{"experts_per_token": 4, "d_shared_expert": 64, "moe_layers": [1, 2, 3, 4, 5, 6, 7, 8, 9, 10, 11, 12], "balance_loss": 0.00428, "balance_bias": false, "vocab_size": 2394, "parallel_block": false, "init_std_qkv": 0.078, "init_std_o": 0.0153, "optimizer": "adamw", "warmup_steps": 264, "final_lr_fraction": 0.0, "dataset": "wikipedia_en"}
Below are experts of layer 9 (counted from 0) of a mixture-of-experts language model. Rows are named down (a neuron's output weights, with its number) and show model dimensions 0-127. Each number is 500 + 50 x the weight over its row's rms, rounded and kept within 0 to 999. Numbers have three digits each.
Before each expert's rows: "raises" lists some tokens whose logits its average output raises strongly, later layers aside. This comes from a sample of Wikipedia text that the model never trained on.

# expert 49
raises: "3", "7", "5", "2", "4", "6"
down0:494390409525495520424539641511510522466450493460511507485390536458502483459522516424509482429566517542510485496479479461468579502455634490521434469557528500498520464518488572374560480492477444488481490632581474403471486448476521475468497531464480475411487546534535545419541502512539424503475413524547479466518473427575434485503606575547474563486525559535591540428510507468491492443421

# expert 120
raises: "ise", "ize", "o", "ale"
down0:401570455523377555491518536463486454465525527504513588438515494477474465543466492555418450520501463525514444436484548521406457512553473506501540546576504454541457446553479594448479522537408517381496497535503546543533460602466478507497513486483472458560392502538577552511446538456466560539595420516504431487536415467490595474546494407537585467489514496518613610452507483456587535511510

# expert 84
raises: "age", "row", "ain"
down0:505457462447524398488513475467528604449471483543469518500341415489499517461503454588571535414510488530503448496504378456536495442510470503426372484511554515467401446455542467443471486389541518466480581448406531451540388579510517465421494556588488504550494577509492603469508564479527508608540490493509531474480411494474527510470458509529487530487528554471487496449500461535435541460487

# expert 147
raises: " There", " This", " However"
down0:578498466516556536590505525453558468469429508533503450546546491547548405521519538543497566510493470574653512459477278462438564509489528525485516514525504491427616521526522587498561464485491470596510493530516527516460505511419414523593480530484507564593517489562412477493535576495532493487475452476432403583516500479542459556468474450527533565470521568519525533476446544468509521489512

# expert 142
raises: "ist", "ize", "a", "ism"
down1:514494420486497474524465449589471505477468542510410518449514447509554546504469550614509450474458601477425579414462549520523478396635558495532538325471486504439493524439431488565501442508505539418463517495476587480486536546524451464438526501431418491531561473458522534431525491511472549459593516546524528479605540581425507537467550414475480471533507509561490500452500571520442542511477

# expert 95
raises: "ig", "ur", "ung"
down1:518552628375500493529516572427484516476452476383589505499587503502404468454502528488506435525517568484622535549480499440480462427463460431547477566503481458513550574543475407444530512449491493564523491480489527419492521439478447513498507578569561421453491456567499569494521423454437468513501421532600466518536534503488481480591531458507467525553488503556514556546498534377461553537412

# expert 130
raises: "ing", "ings", "ed", "ling", "ering"
down1:445464477450437518440526449421616449535519500460513453433517474529551538456542566504373523490564425442351568516593495436467459481456494455577497483587438517461495552426497503497556501536423569491490472501493568416464497519559523476458416445506532535547544495437487503463427405513463392406494524541492501536481555532440565511518488408498506500525519450487485544485411516527480481599425

# expert 40
raises: "land", "lev", "lands"
down0:536486467532453508484564473511565453541506567542443458549557469415466521493587501520547506465458500531488497550532491558441463528488548435484517608499453475419488480517527526468446434491466472396523451515443463544609562594497493361468478428459494586530392477433474503578630506526557483436491458570528507463589519561502494502473430469440467603543465543444468464423556504468453506579567

# expert 87
raises: "ished", "shire", "ired"
down0:455458465513492516441446570569614468543546480566451513566512517552504466496502463506494405517500500427522522511537554535458571465453569479488499554579432499502445478503456517425555610550475505422470427506449471516411537575439472510509387594525535525473543486511443468568505469432480417463510467400436421476509539478594566501490450525411429494511555440467494532526593430538514378560492

# expert 22
raises: "ian", "id", "iv"
down0:454489489443501531481566545464550516472507493555459451537507550524508365486620557519568470505534504413481482527516523531495525462570538378401482413439490515459501570540528491458552539467496487413507535420540539505514452448547426558502498382468460587542529473580484537516536460507495463502607573524544540524457504494423453438430610602532481441518412448430576512472490439468480440529478

# expert 86
raises: "so", "ida", "im"
down0:457493407338551555544435467459548487493427504446470467560516436456520438528530456550524469481421477556567512526593480541375457465573602529442474561517454440424526483502517445514495503615457466523474431520472543437519530528567492453538536517485396417500581491521470527572532535506560481625474467470504459549530499501500575557524510574586481471445481506525450506499578496506480559546435

# expert 110
raises: "s", "ues", "ents", "ually"
down1:592461514492494550478508397498534414523494501471564512440488545476491491487506522559429482463458490573529430494498605539531562423577536432490550469496543461391527434423449440453374442464511524532444529450570425462476585510502573495468586492501501422539467472519491515462446496536525539559426444525440579453450508516592443501405435547496504518461573431498609537448529580534486503487425

# expert 75
raises: "per", "1", "2", "duc", "3", "4"
down1:551555495449595470494502515416462457482478469563508516517430497452578484487491427556485529423430522501524499404440466502469438609484504514422524539439523524522480438556521501511417589508497469524510543471556575558560484491554430442463530549495565485538644495499562414489433568483532574542448524474551544532473555434483615487406465515505442524463529638457562547493501486495552447448583

# expert 104
raises: "ab", "cept", "all", "ap"
down0:508531434548508479501482583446392520564554475487462478489467535595570518606397430489450480400525436490565548445475434456515447457497505570445454540498481443579555533508526576429502535510515511594507553464411535586503496524508582464651536583466530532452495574472505474408475492467547483486474597566463420472470497460487500512560571520568477465478454558479511453494480570525539500436453

# expert 9
raises: "o", "ever", "ate"
down1:540521477514471395454558427501475535477441579549503552473523450469425549475463563489541522553505527517486462450523446513541537554511550454480578546418410390517526421409515528491592527530573456486489542573574433434485510611497568520532503495437509544450466441458470482466568525434490526484528540486582459399438551538381580497523535535492504570526555534508495563516606519407492474534413

# expert 109
raises: "amed", "ram", "a"
down0:603560480442555523541556420604480594520438520424597483511539460585503504445512456460526522492471457506525527541499459498455593545428519545448492506586521550528596487533540541523485546503608461526510508477500462494504533553592424452376591498600485471551529521597433447520511507463496515502470531479585545392489469443574560455520557514428500474474476498542496457509549594561514472582489

# expert 43
raises: "erman", "ers", "os"
down1:556529489543511453535504498512440585574513449447439481425458533467425468488462500594557487509461590548499543546492502530540547537550501473510495445461589526585412593443543462496544527447522435470514512605454425429427524571586556419493428521496486431454481546540491388539470538548461507576469457416484489453550558378496473477536545485521403535497591469435549489478586546471516464530473

# expert 93
raises: " ==\n", " ==\n\n", " ===\n", " ===\n\n", "==\n", "==\n\n"
down1:523536539384422473409463515539500475514459498459542525469506474537413482478528552520479530516516512461461540548445368454535534505480533453438549504434510404474496469475469550527523484467528567541435496495494453541450566580590598462513559519561546507379516530359525480466560490476572513465437519409524564559544500436448551491591438497429575463507542400517412528525534547462491409487513

# expert 100
raises: "ming", "ling", "l"
down0:357568529524519447520412522558503531477513559506510478531545541415532538481554482522515443572468583403502440443492624556587558424520429420492461449484521554451538608511393476525532539570378486524530542497515470495555540521457512462527430461450517478536513517467508472495442548502488556523535520522510467548494478549534434474434453444364510503512621566521422546527559538509535528477506

# expert 77
raises: "at", "a", "ol", "ated"
down0:516415613596447478529461466485499549439513516500504462550467485579428486498465528485502497393422498629575533549490525535502486452570554457545451468476645564533454452553537529492511465440571432610472532555450553509473535573455484503508535473484455485474454501608562476556466561475539546555554507505422508513451483534507563554529496528454555475515572412475510527469476462508501346475561

# expert 34
raises: "1", "0", "2", "6", "5", "9"
down1:480425524513487443521512524450462444572555489532459538502421632454448569529487443495609559493517550526511539502495554605422459437515534399430545535449381356580440539502421489459518496443554567395478458489569586482493505472575481435515514465497538519479400521533440507499459497521488554542468478535495471434507509473533490532534451471511499536433461423599480466498437532541451539448480

# expert 137
raises: "Ch", "cl", "Th", "com"
down0:600543468477525501483523438471534449527540476495504566509540475394538613493474603417478487447530512471584530515446541563430388541550511496519562535488541437474483432467430486508478482503510461546522509502501559501611558484553503473596490599508522537472510507571468481463514547521524563452510430537443482541491399487418506482456611532471417465460515455662494416526520583582474543496524